Experts of a small language model: 320 GeGLU neurons an expert, a variant of Adam for the experts.
Below are experts of layer 3 (counted from 0) of a mixture-of-experts language model. Rows are named gate (a neuron's input weights, with its number), up (a neuron's input weights, with its number) and show model dimensions 128-255. Each number is 50 + 15 x the weight over its row's rms, rounded and kept within 0 to 99.
Before each expert's rows: a language model's description of what the expert responds to. This comes from a sample of Wikipedia text that the model never trained on.

# expert 2
Description: Music and media titles
gate1:51 27 32 47 42 72 61 46 43 52 63 46 37 30 90 40 41 57 65 58 45 58 60 46 47 38 58 47 33 51 63 61 51 56 83 49 25 51 59 49 51 60 44 46 78 40 41 51 52 40 41 41 34 13 38 36 57 55 43 62 75 56 47 56 66 53 42 50 28 55 56 56 51 90 45 52 46 58 49 54 56 69 56 54 45 15 49 63 60 40 53 40 59 36 24 69 39 47 57 53 58 62 66 23 61 68 29 54 29 53 70 44 42 55 80 60 51 56 51 47 46 41 27 37 54 59 62 43
up1:57 48 57 53 62 62 54 68 31 56 66 38 54 46 57 64 44 57 49 50 71 32 87 61 60 65 29 59 45 51 73 67 05 57 28 15 75 46 74 68 78 69 63 68 51 46 33 41 50 57 78 59 56 45 48 56 48 29 08 60 70 28 46 55 48 39 29 42 39 54 75 46 46 54 58 33 48 55 42 49 30 70 30 53 45 65 42 41 59 27 62 44 61 51 53 77 69 51 59 52 66 46 22 24 64 52 34 71 58 29 72 25 40 86 60 45 60 49 43 61 46 52 45 74 49 74 75 67
gate2:45 60 31 50 51 83 48 53 41 65 58 45 48 38 60 30 63 56 33 46 44 25 61 41 57 38 57 53 58 63 57 11 41 49 58 53 49 28 74 35 68 31 35 58 66 10 63 55 51 54 46 56 25 44 44 36 50 73 31 49 49 66 52 28 75 57 64 39 54 24 41 26 52 22 43 35 26 49 62 45 47 42 99 54 49 41 66 41 61 40 58 31 52 53 37 51 69 44 88 35 26 55 40 35 50 62 89 60 41 55 59 45 62 44 54 41 62 68 49 47 41 54 64 40 35 54 62 29
up2:37 80 42 41 47 53 29 38 59 58 37 52 42 44 45 63 75 41 55 61 58 75 39 60 40 35 56 54 55 22 50 27 39 25 51 36 51 58 49 36 50 45 67 61 38 43 58 64 42 25 46 56 30 19 52 53 47 45 74 58 67 15 39 36 66 54 60 35 79 75 36 48 44 61 57 32 73 69 48 21 57 39 47 61 39 60 75 55 81 29 66 52 46 21 51 54 13 44 54 52 68 26 42 43 41 42 52 42 33 43 59 55 30 66 53 41 51 61 52 47 61 41 72 58 62 60 20 37
gate3:46 39 58 21 66 23 46 54 51 65 36 45 52 46 73 10 65 39 31 68 38 49 82 67 70 46 48 48 51 55 43 46 48 44 36 49 38 55 67 35 64 45 46 50 63 73 60 46 31 84 44 28 46 41 23 90 46 60 49 34 55 55 39 76 57 80 63 63 67 73 65 68 50 22 49 40 66 55 42 49 47 60 45 60 66 47 51 45 34 34 43 34 51 72 59 58 40 44 50 51 54 40 16 68 42 48 25 96 54 58 55 72 54 50 54 50 50 68 58 20 59 61 81 59 54 61 62 56
up3:52 31 68 17 62 30 67 49 26 49 25 47 59 37 52 21 51 53 32 74 29 55 68 75 77 41 57 74 50 43 48 46 41 30 32 36 51 52 42 41 44 10 60 38 57 65 62 41 25 64 61 46 59 47 25 78 32 55 58 54 56 51 66 61 52 45 72 43 72 81 62 49 49 16 40 26 64 59 31 44 58 63 34 53 85 68 34 37 39 06 31 48 62 54 57 48 45 26 51 37 64 42 52 47 32 37 34 63 38 20 51 51 53 52 41 60 70 68 47 27 48 47 44 53 62 61 51 83
gate4:59 75 51 56 58 62 77 17 63 71 39 33 41 66 51 37 38 43 75 65 62 42 38 68 39 58 29 73 37 75 68 36 66 46 28 58 49 48 60 54 51 50 23 43 51 69 62 08 51 55 52 09 65 38 53 46 40 56 43 43 45 37 35 68 59 46 73 66 68 57 71 61 69 31 58 47 88 63 71 35 64 69 74 83 42 69 51 49 54 69 65 29 68 57 33 37 43 67 37 37 49 37 56 50 66 65 52 65 47 50 51 47 54 73 33 51 51 44 49 37 64 59 59 50 51 54 31 63
up4:40 32 71 48 46 37 40 48 60 27 76 55 50 51 43 60 94 49 56 66 35 43 60 48 50 62 61 44 60 50 52 84 44 65 59 68 61 54 44 48 52 63 73 59 57 49 32 74 95 42 72 44 60 52 62 40 46 64 27 61 53 55 35 20 43 62 39 55 35 48 26 55 63 36 56 58 33 67 74 74 21 11 52 39 47 32 68 59 70 54 35 73 37 41 58 54 53 55 52 58 51 70 64 40 22 57 33 41 64 35 62 61 39 18 60 41 57 50 74 85 58 70 28 29 43 37 52 54
gate5:43 48 23 60 78 45 57 33 45 39 63 63 50 50 56 74 59 32 37 76 60 53 35 49 41 21 39 25 61 80 49 48 45 57 23 57 69 43 71 50 58 38 39 39 64 49 61 42 67 26 57 55 49 49 41 03 41 41 70 44 37 62 31 30 40 63 76 50 74 74 45 42 37 41 35 24 55 62 82 46 47 73 73 45 53 53 36 66 56 66 29 59 56 49 67 33 58 54 52 63 67 53 39 49 58 37 58 70 42 59 37 43 55 66 60 63 57 86 59 39 70 62 26 58 52 42 34 46
up5:47 58 18 57 70 51 70 49 64 20 62 47 35 27 64 73 41 53 38 43 27 27 51 52 29 49 62 42 41 61 75 29 40 13 20 60 19 47 70 39 63 44 33 34 31 44 54 31 55 59 62 62 42 90 42 80 61 59 67 44 41 70 30 60 52 33 61 53 38 63 41 50 40 71 57 35 75 38 42 71 39 35 49 40 60 62 43 38 56 44 27 23 43 50 24 43 77 59 56 60 55 42 41 37 69 49 39 61 40 55 45 43 51 61 57 46 37 58 46 45 48 24 48 28 53 40 34 55
gate6:54 78 46 28 49 46 25 55 72 32 72 63 65 65 38 55 58 50 60 49 50 52 19 59 57 21 32 67 52 53 37 54 39 60 59 50 74 64 36 61 80 61 28 35 58 75 42 54 38 55 32 39 41 43 74 70 41 57 45 49 64 63 39 71 56 56 55 55 59 24 55 61 32 42 50 50 40 30 40 45 69 49 70 43 33 57 57 72 42 65 55 66 51 41 40 67 62 66 65 49 55 59 25 07 36 60 61 53 57 45 57 62 64 88 48 46 46 64 70 25 50 80 43 46 27 37 57 59
up6:27 38 31 36 40 45 25 39 28 64 24 59 68 41 35 27 58 27 39 53 43 62 57 59 46 44 81 33 68 72 73 59 40 32 59 41 56 27 57 20 50 27 38 56 50 53 44 61 64 82 65 62 60 75 26 41 86 35 55 44 37 51 46 18 46 53 39 57 46 53 71 43 45 36 50 53 53 49 68 54 40 48 17 56 54 47 34 40 46 28 45 50 51 38 68 79 50 65 40 37 42 15 54 47 48 75 57 49 49 66 67 67 63 46 61 54 46 58 35 33 61 51 78 57 54 66 66 67

# expert 7
Description: Verbs after subject
gate1:42 48 73 82 59 38 44 59 70 37 47 62 36 56 62 42 29 21 24 42 59 51 57 43 23 59 47 63 45 35 70 48 56 52 28 48 48 71 45 15 55 59 49 31 59 77 86 47 30 39 57 63 22 34 67 43 32 39 29 46 41 56 55 73 57 51 44 68 31 48 06 43 45 66 56 56 26 38 47 36 50 43 72 72 47 52 51 38 59 57 80 32 39 73 69 53 43 45 59 43 42 50 47 47 93 60 48 50 59 35 50 35 52 40 52 65 56 40 46 64 41 49 54 78 78 45 35 54
up1:60 50 75 64 63 18 66 35 30 43 70 65 30 55 37 51 44 34 26 39 52 36 66 50 51 43 43 59 45 44 76 55 50 60 49 52 24 43 46 64 53 46 60 92 54 51 61 38 49 42 70 67 54 52 61 45 49 44 35 22 38 34 39 58 45 60 60 19 36 37 56 45 48 63 46 58 57 17 58 42 80 22 57 40 66 54 39 37 71 37 54 60 33 71 53 47 41 58 47 75 57 44 66 40 48 55 72 33 19 26 74 63 72 56 59 37 45 35 44 53 41 57 45 74 77 69 46 54
gate2:40 36 30 43 50 41 91 44 72 46 56 67 54 60 52 37 49 51 31 50 59 49 44 70 49 61 58 30 26 51 48 51 56 33 71 02 56 59 47 67 47 70 38 36 24 44 47 69 46 44 43 63 32 55 58 77 10 36 34 66 29 63 47 46 76 43 57 59 42 96 54 52 67 53 30 67 53 65 50 41 59 68 60 49 66 25 57 41 66 42 66 49 55 61 67 50 58 59 58 72 26 50 54 27 88 53 60 09 47 53 44 44 51 51 50 57 55 74 17 52 46 27 52 40 31 71 57 58
up2:61 50 35 36 36 65 49 75 58 67 46 40 18 52 69 56 63 43 52 45 63 45 77 41 59 44 36 71 41 25 64 48 46 76 52 62 20 13 16 33 59 48 45 47 36 48 35 32 50 52 85 48 46 52 58 50 48 80 43 70 57 41 70 29 46 39 66 43 51 29 64 64 38 77 63 44 84 62 48 46 51 34 58 30 17 27 24 46 58 66 60 53 36 52 50 72 51 44 65 55 52 38 44 57 45 47 64 46 74 75 62 46 33 40 42 46 36 43 47 50 44 47 23 48 44 51 40 61
gate3:34 35 72 26 49 63 55 55 63 69 67 79 29 46 78 69 56 38 62 72 61 66 37 65 59 78 35 65 42 23 21 25 58 39 53 58 36 40 45 55 49 71 49 43 58 40 58 68 55 47 42 52 44 53 91 54 58 72 41 39 52 40 45 61 34 36 30 86 50 57 26 80 48 63 45 43 44 55 04 42 10 71 51 55 41 35 49 68 41 55 36 55 53 33 44 46 38 50 43 73 51 53 75 90 62 36 41 27 56 46 66 57 57 48 89 61 33 41 37 41 58 63 37 44 43 35 50 44
up3:73 80 57 64 56 45 38 46 14 69 48 34 55 65 40 44 46 75 61 46 41 71 53 49 20 50 58 38 48 69 74 80 33 52 41 46 54 51 63 48 53 23 60 38 46 76 48 13 19 56 32 34 30 48 29 57 21 41 71 49 48 54 60 29 55 68 35 50 60 21 54 32 47 33 70 77 31 39 39 51 47 30 47 45 60 53 58 45 71 41 55 33 34 35 58 42 46 53 46 41 57 40 46 35 86 51 52 66 24 48 33 49 21 49 54 38 68 52 42 49 44 53 40 30 18 43 61 36
gate4:50 63 37 36 50 48 32 52 68 69 39 46 42 50 65 65 59 54 84 69 77 51 82 45 45 26 70 42 52 47 40 55 40 11 44 74 57 48 29 44 26 62 54 44 23 62 57 81 65 68 51 62 46 64 58 39 50 50 43 53 15 50 51 57 67 57 46 51 53 26 79 79 97 65 36 42 51 63 29 42 54 29 53 71 40 54 36 43 61 12 32 37 46 22 49 60 71 52 65 28 71 41 47 55 66 59 52 49 56 36 40 55 67 51 44 55 59 69 32 30 66 43 53 53 52 33 48 64
up4:57 66 54 39 31 48 57 57 42 41 62 22 60 30 33 30 43 52 42 76 41 60 20 46 63 57 50 35 59 27 61 58 31 44 60 66 58 50 54 31 43 37 84 38 28 53 63 43 66 48 73 55 49 35 28 27 40 71 51 47 32 61 57 53 53 38 49 50 53 49 76 50 66 56 57 45 71 43 38 82 43 39 52 48 32 42 49 35 52 19 34 43 57 54 13 43 50 48 47 42 51 66 47 41 39 59 53 69 44 76 34 77 38 35 75 69 29 71 76 36 19 55 39 46 49 68 41 38
gate5:64 59 50 55 61 66 42 39 74 50 53 72 70 44 36 32 58 79 52 52 41 56 62 44 78 55 53 22 46 56 43 71 47 29 37 82 51 25 64 72 47 71 34 41 44 43 28 61 42 63 69 53 54 59 44 71 75 46 51 40 21 53 53 32 45 42 29 44 63 36 78 37 67 49 42 16 18 55 55 42 49 34 52 38 33 34 57 50 60 37 43 60 38 56 08 65 41 48 56 53 81 81 38 26 57 45 55 67 43 70 69 47 49 59 38 68 60 46 59 40 60 51 39 51 34 63 45 30
up5:37 56 63 53 17 23 47 80 55 82 53 62 59 49 59 74 39 45 22 84 61 40 18 61 40 55 68 49 50 34 54 54 45 63 26 43 50 55 38 40 37 59 70 29 46 54 59 37 52 29 40 55 62 28 78 35 49 75 59 59 46 49 54 48 61 54 67 09 63 64 38 52 31 51 59 65 44 29 59 61 52 35 57 45 43 36 48 33 46 63 22 41 44 32 67 61 68 55 38 48 39 06 41 66 53 54 54 35 49 47 43 53 51 43 52 32 72 65 63 73 41 56 78 42 50 42 46 71
gate6:50 54 60 07 31 35 53 58 51 39 55 71 02 46 66 73 57 57 29 61 29 51 43 36 85 35 64 78 41 45 53 37 78 44 52 29 38 61 41 46 14 52 71 47 58 31 51 04 36 39 38 56 50 45 62 65 59 41 47 51 21 63 52 37 35 63 65 50 21 41 49 47 34 50 70 57 68 84 84 31 67 75 53 40 27 37 56 54 39 77 66 36 67 69 54 59 56 40 54 73 33 49 55 53 36 77 44 36 68 53 53 31 28 42 55 51 46 67 51 50 52 37 38 34 44 69 53 48
up6:23 44 60 43 45 50 57 34 50 32 58 53 70 56 60 63 38 72 48 38 83 75 41 47 52 47 72 45 57 64 41 64 66 23 24 55 63 74 37 40 15 49 43 32 26 22 55 41 52 49 50 42 40 49 41 24 40 50 53 69 21 55 58 66 65 60 84 75 53 09 66 75 51 80 38 31 39 26 45 45 31 32 60 51 31 55 52 36 42 44 46 53 83 29 14 46 57 52 34 40 47 59 39 47 42 52 69 62 47 47 40 66 48 53 49 68 37 38 61 79 54 53 59 63 47 65 37 50

# expert 12
Description: League-table figures
gate0:43 27 49 50 52 28 40 51 51 45 26 71 61 25 37 55 52 33 34 49 26 45 59 24 58 49 56 62 35 31 44 31 26 61 58 43 49 61 48 63 45 27 34 29 53 40 12 64 52 49 45 48 71 76 60 43 13 64 53 51 62 82 33 49 26 39 39 83 61 51 41 33 16 61 42 84 57 46 66 44 73 35 43 49 51 57 22 59 36 17 49 50 42 33 36 60 36 63 31 56 60 34 74 41 31 46 78 61 35 28 77 46 47 44 62 49 83 48 99 41 66 69 47 42 65 37 61 49
up0:58 75 39 54 69 56 54 42 40 49 37 57 83 41 43 75 36 60 85 33 56 65 32 52 37 29 52 52 39 41 58 61 55 52 59 45 77 50 36 72 55 16 42 37 52 48 61 48 40 47 64 39 59 51 68 39 15 60 63 49 59 47 68 32 66 33 47 20 56 60 55 68 39 52 30 46 55 50 51 54 47 73 62 57 46 44 31 65 57 25 42 21 47 77 36 18 28 00 49 40 62 50 70 56 37 50 61 44 37 35 36 27 59 57 38 68 71 46 38 58 53 72 39 30 68 65 48 49
gate1:41 65 52 40 39 25 89 30 41 45 45 59 66 40 61 34 27 39 47 39 48 83 49 75 66 39 33 39 65 41 58 31 64 47 11 30 50 77 56 62 27 31 54 51 48 62 52 49 79 40 37 29 48 39 32 24 62 34 34 62 58 31 54 58 44 53 39 44 54 62 30 43 60 38 35 67 61 54 62 31 45 36 56 47 69 71 45 54 58 53 72 44 60 49 56 43 57 36 77 62 48 53 70 44 43 19 47 57 55 37 59 66 29 71 42 49 58 59 44 39 32 49 35 30 38 82 53 47
up1:38 57 48 55 45 64 49 41 48 22 25 42 56 50 11 60 71 72 45 75 30 61 24 38 41 51 58 68 31 45 47 70 57 55 36 58 40 53 49 65 48 39 70 53 49 29 66 61 56 41 34 66 32 68 52 45 48 70 62 53 63 60 22 37 39 37 18 55 85 31 39 51 44 68 31 49 61 59 53 72 51 74 48 34 52 66 57 38 57 58 20 47 58 29 35 48 29 51 45 57 24 70 72 41 53 66 34 73 56 34 51 28 71 34 51 43 45 43 71 56 64 52 46 40 72 54 40 26
gate2:35 01 61 38 55 36 62 43 38 43 35 83 48 52 51 63 55 62 21 49 69 47 66 50 43 42 47 69 36 69 71 43 41 54 55 33 29 43 44 58 26 42 56 52 35 61 20 56 47 41 49 66 57 40 47 83 52 61 56 74 45 25 42 41 45 42 64 64 31 33 58 73 40 55 31 50 51 28 58 60 92 49 54 51 53 62 48 56 13 31 67 50 66 56 67 47 57 52 58 75 26 63 13 27 51 39 58 44 60 60 71 49 27 45 59 50 89 64 51 46 61 38 33 51 63 58 59 55
up2:43 33 50 41 50 26 47 59 54 58 36 42 41 38 39 55 50 47 30 58 65 37 47 51 39 55 35 35 64 45 75 52 55 36 52 45 36 51 48 34 39 80 53 64 74 34 50 56 40 45 58 54 60 61 31 69 66 53 49 56 58 40 28 58 64 39 59 86 37 51 34 53 66 45 48 39 35 42 44 73 60 39 53 63 41 16 63 40 64 40 63 66 59 51 50 50 57 59 67 35 23 57 35 34 76 45 60 44 37 84 54 47 27 67 41 46 62 45 38 37 35 99 52 64 41 46 47 54
gate3:54 43 78 43 33 33 27 40 41 36 61 39 22 36 48 52 48 48 44 49 40 71 51 54 42 28 54 54 40 50 57 28 15 39 46 43 44 24 53 44 41 68 48 35 45 43 44 53 23 65 57 44 32 88 46 52 61 47 44 31 47 61 54 54 44 38 50 34 64 40 55 27 51 40 74 64 67 61 47 70 15 48 46 57 56 70 46 67 46 51 57 56 72 54 31 42 47 29 62 57 58 21 46 36 53 42 22 40 19 44 53 63 59 46 69 51 74 48 59 64 52 49 42 68 50 81 58 53
up3:67 46 40 48 45 60 40 81 71 45 66 72 46 39 78 39 78 52 37 53 48 50 43 58 40 37 34 43 37 66 48 58 62 38 47 48 34 32 71 35 57 91 46 43 59 47 52 32 67 38 53 51 39 37 51 72 35 54 39 39 40 58 67 71 58 23 37 48 66 27 27 29 54 51 34 71 56 55 69 38 36 52 46 63 52 56 53 34 58 61 42 66 24 39 33 79 93 31 74 60 56 23 28 28 61 59 41 59 50 51 37 74 60 43 37 72 63 49 43 59 44 14 56 20 53 49 53 66
gate4:21 44 35 59 60 48 68 27 55 59 69 44 42 33 60 15 50 58 38 50 51 89 60 35 49 30 42 46 63 41 46 69 59 31 65 45 49 50 54 65 45 68 64 71 33 41 46 36 63 42 45 28 57 66 42 60 37 62 61 37 45 27 56 32 63 43 57 61 37 55 29 33 46 23 54 29 30 43 46 62 58 53 39 32 60 53 57 50 63 70 25 29 52 58 48 42 49 64 16 52 43 68 50 61 21 48 47 35 47 71 29 51 74 24 45 63 40 33 48 39 56 35 61 52 40 25 68 62
up4:50 63 37 62 77 31 40 37 56 17 79 50 51 38 27 54 74 27 40 42 49 49 45 18 64 40 24 66 41 58 32 27 41 25 43 43 53 66 75 57 64 44 34 42 54 64 28 51 39 78 22 40 51 59 65 47 40 43 58 57 61 29 45 41 37 48 46 67 20 43 36 45 58 42 57 34 21 43 61 15 64 53 30 36 40 66 76 76 62 43 61 37 61 43 56 54 61 60 60 40 41 63 53 54 72 42 19 69 33 59 62 49 48 65 54 51 56 46 71 62 58 61 47 52 61 55 60 51
gate5:31 44 50 41 51 21 72 62 39 62 56 54 73 37 48 53 43 93 57 39 57 16 46 33 37 29 44 60 43 59 44 64 45 55 17 61 63 85 46 49 44 30 47 56 58 43 44 58 49 21 71 65 49 16 57 82 28 72 36 52 40 49 29 29 31 69 17 30 50 45 70 33 78 58 54 19 51 64 33 55 57 67 37 72 51 74 31 07 52 58 52 45 50 48 40 47 56 35 61 58 57 46 20 52 59 68 53 60 58 45 46 51 56 12 40 37 37 21 38 32 54 59 48 47 59 48 29 75
up5:45 69 30 43 51 94 22 29 65 34 48 41 35 40 72 42 53 15 53 50 55 48 45 63 62 54 64 40 62 41 57 45 55 53 63 42 27 32 58 44 57 51 31 46 49 57 47 48 91 64 34 48 23 46 45 32 68 33 60 62 50 33 69 71 48 42 65 71 44 41 28 58 32 67 58 79 60 43 61 22 46 56 67 44 44 44 49 81 58 84 51 46 51 60 50 28 60 51 35 39 40 51 58 50 62 27 52 16 35 55 47 35 48 68 40 64 65 54 50 83 70 14 53 56 58 38 33 46

# expert 15
Description: Personal-name fragments
gate2:50 63 51 33 50 59 42 51 66 45 53 43 51 57 39 39 59 30 60 45 71 41 26 31 30 55 45 77 61 55 65 00 79 64 68 61 52 38 68 62 66 80 28 47 42 49 62 16 48 42 34 50 67 58 50 39 62 36 62 70 57 44 38 47 59 63 46 43 42 48 21 55 39 50 74 32 67 57 51 48 20 71 56 47 69 68 52 38 56 50 82 36 55 35 33 54 26 65 50 46 66 53 34 95 44 62 35 62 56 59 40 54 42 55 50 59 39 26 36 56 47 50 43 72 53 54 40 52
up2:59 37 39 51 59 43 28 34 48 69 45 08 55 85 33 59 49 53 32 62 58 46 63 41 31 34 56 54 32 42 54 52 36 62 76 65 45 46 43 50 41 51 35 54 62 46 50 50 52 61 46 40 44 10 28 52 46 55 52 51 37 57 34 46 43 73 30 47 24 80 24 53 49 49 67 51 72 50 30 58 39 35 42 41 48 40 79 61 44 52 60 49 47 65 60 54 51 57 50 72 46 15 40 61 41 70 33 71 53 46 41 61 32 31 46 48 60 45 50 22 45 65 62 51 28 54 36 51
gate3:74 43 35 34 48 51 46 50 40 61 71 53 35 68 34 43 32 46 73 52 30 14 59 64 44 56 42 20 76 38 62 54 52 62 42 61 47 47 52 52 43 76 48 53 47 49 34 65 37 53 17 50 45 52 71 56 36 31 51 75 32 48 42 44 45 54 56 60 48 46 55 49 73 46 57 82 43 64 52 38 72 66 46 54 31 46 52 58 47 29 57 44 51 51 60 68 50 85 51 22 54 43 50 57 38 32 39 25 54 60 38 77 36 43 55 54 46 62 31 50 41 38 36 49 42 38 28 52
up3:39 54 56 45 49 66 57 38 27 51 83 44 36 74 59 66 61 18 69 41 64 45 44 40 54 27 39 67 57 54 35 44 57 70 10 35 51 45 51 57 53 82 52 62 65 51 42 36 87 40 33 49 13 41 47 50 41 43 54 42 56 55 47 63 27 51 49 39 49 38 60 46 83 70 54 48 59 39 41 59 56 24 26 67 53 26 48 73 20 72 64 65 51 42 29 50 56 22 69 47 29 45 25 71 53 65 37 40 40 42 43 50 77 60 69 36 51 62 24 39 58 67 55 60 53 41 46 55
gate4:61 59 55 45 59 34 32 37 64 50 51 54 59 70 71 53 49 46 42 44 75 47 75 55 47 34 51 37 36 39 65 52 47 67 56 63 58 26 66 47 37 51 49 72 33 43 42 44 43 41 40 64 62 49 53 51 54 55 49 62 62 76 51 63 38 59 31 46 42 41 34 32 60 43 44 54 38 16 33 61 62 46 57 26 42 52 57 68 39 53 50 59 53 45 40 42 55 36 39 43 65 14 32 84 46 71 41 56 36 53 49 54 57 55 38 84 72 72 47 64 22 33 52 56 75 66 50 91
up4:60 26 58 51 52 61 56 52 49 44 24 64 46 53 49 50 57 33 65 45 54 51 57 42 29 31 30 40 38 57 42 32 56 59 36 48 83 76 73 44 53 49 57 44 12 45 61 66 39 52 61 48 74 62 80 41 56 39 57 84 53 53 56 52 50 29 52 53 49 43 42 45 42 29 60 84 73 39 57 49 35 49 71 02 20 83 54 33 41 46 36 30 39 62 71 13 49 57 42 29 72 74 69 69 13 46 60 26 46 43 78 61 32 40 39 61 46 79 50 47 81 53 60 43 41 69 54 32
gate5:29 49 48 28 62 59 48 33 66 50 79 30 39 37 49 31 45 58 55 46 64 47 60 63 24 48 72 24 50 47 61 49 43 26 50 68 64 60 47 45 37 57 35 36 40 51 56 51 49 38 66 58 25 64 60 43 70 32 37 27 57 73 61 42 65 81 50 55 55 75 62 40 58 66 43 71 48 73 52 27 64 48 26 65 48 43 63 84 68 34 59 75 30 50 27 50 52 33 64 47 59 43 30 56 46 46 53 41 57 46 62 92 54 55 36 42 55 45 59 32 58 86 60 32 50 48 92 56
up5:41 50 50 67 30 55 46 14 73 60 58 24 58 34 80 47 65 49 38 27 47 70 39 58 36 62 44 21 50 31 71 41 47 51 40 63 70 57 52 69 43 75 36 48 54 47 38 74 68 37 54 92 46 33 32 38 45 47 37 32 49 69 64 71 59 58 42 70 53 64 60 86 71 58 48 35 61 63 30 19 66 50 24 92 28 55 67 53 41 67 30 72 57 31 39 50 59 60 60 41 55 37 51 54 52 57 67 52 34 65 33 61 38 59 53 35 65 54 64 47 33 56 28 43 71 48 69 42
gate6:68 44 43 62 50 56 50 52 34 60 76 53 33 63 45 32 48 23 54 51 35 29 45 55 58 18 62 32 60 61 51 50 43 66 54 59 56 58 40 27 66 37 36 55 21 52 34 60 58 51 64 28 16 66 52 80 60 71 38 64 41 32 66 32 61 67 39 56 27 76 56 35 46 34 45 47 36 45 63 65 36 22 57 42 53 03 58 38 47 58 44 32 35 54 52 51 33 36 37 48 49 61 53 43 22 26 39 27 50 50 58 49 54 45 69 72 21 21 50 67 36 44 48 79 46 41 45 37
up6:59 41 28 58 76 57 41 57 23 41 80 60 26 67 42 39 25 48 61 25 47 37 44 61 66 41 58 58 53 57 67 44 34 45 69 45 48 54 47 38 51 48 68 34 46 55 56 65 46 61 67 40 64 41 51 40 52 73 63 55 43 28 51 48 69 62 37 52 32 44 81 23 31 52 46 26 56 56 49 62 57 41 62 42 44 14 58 59 54 59 56 50 35 49 30 47 36 35 44 40 50 71 46 37 40 16 59 46 73 57 30 33 42 41 49 59 19 24 42 57 32 48 55 68 42 40 26 50
gate7:34 35 45 39 65 44 33 22 60 81 57 48 75 96 47 44 50 66 78 35 43 45 67 43 48 47 60 30 69 46 62 66 74 56 12 38 36 64 43 67 19 42 49 46 44 66 28 63 31 56 43 48 25 59 35 44 75 28 76 59 55 59 36 24 72 66 16 54 26 78 57 33 29 68 44 58 35 29 51 39 35 61 69 64 70 36 55 54 47 19 38 60 57 60 59 55 46 52 62 59 52 60 76 31 62 45 54 80 64 32 42 54 65 46 50 39 50 33 68 33 42 69 56 57 51 62 64 74
up7:45 54 19 49 64 35 21 30 46 75 55 44 42 56 54 52 78 61 55 44 53 58 39 37 42 53 53 51 63 68 46 43 69 25 32 57 35 44 27 53 27 65 72 59 35 61 53 74 42 36 48 43 45 40 52 21 66 47 61 68 57 80 36 37 68 54 42 38 33 65 58 35 31 63 54 58 52 34 52 35 40 52 77 46 55 29 47 68 59 10 58 61 91 85 48 49 16 59 68 45 47 67 57 52 73 58 39 61 36 65 42 32 82 57 78 38 60 47 63 04 52 64 40 38 44 89 57 52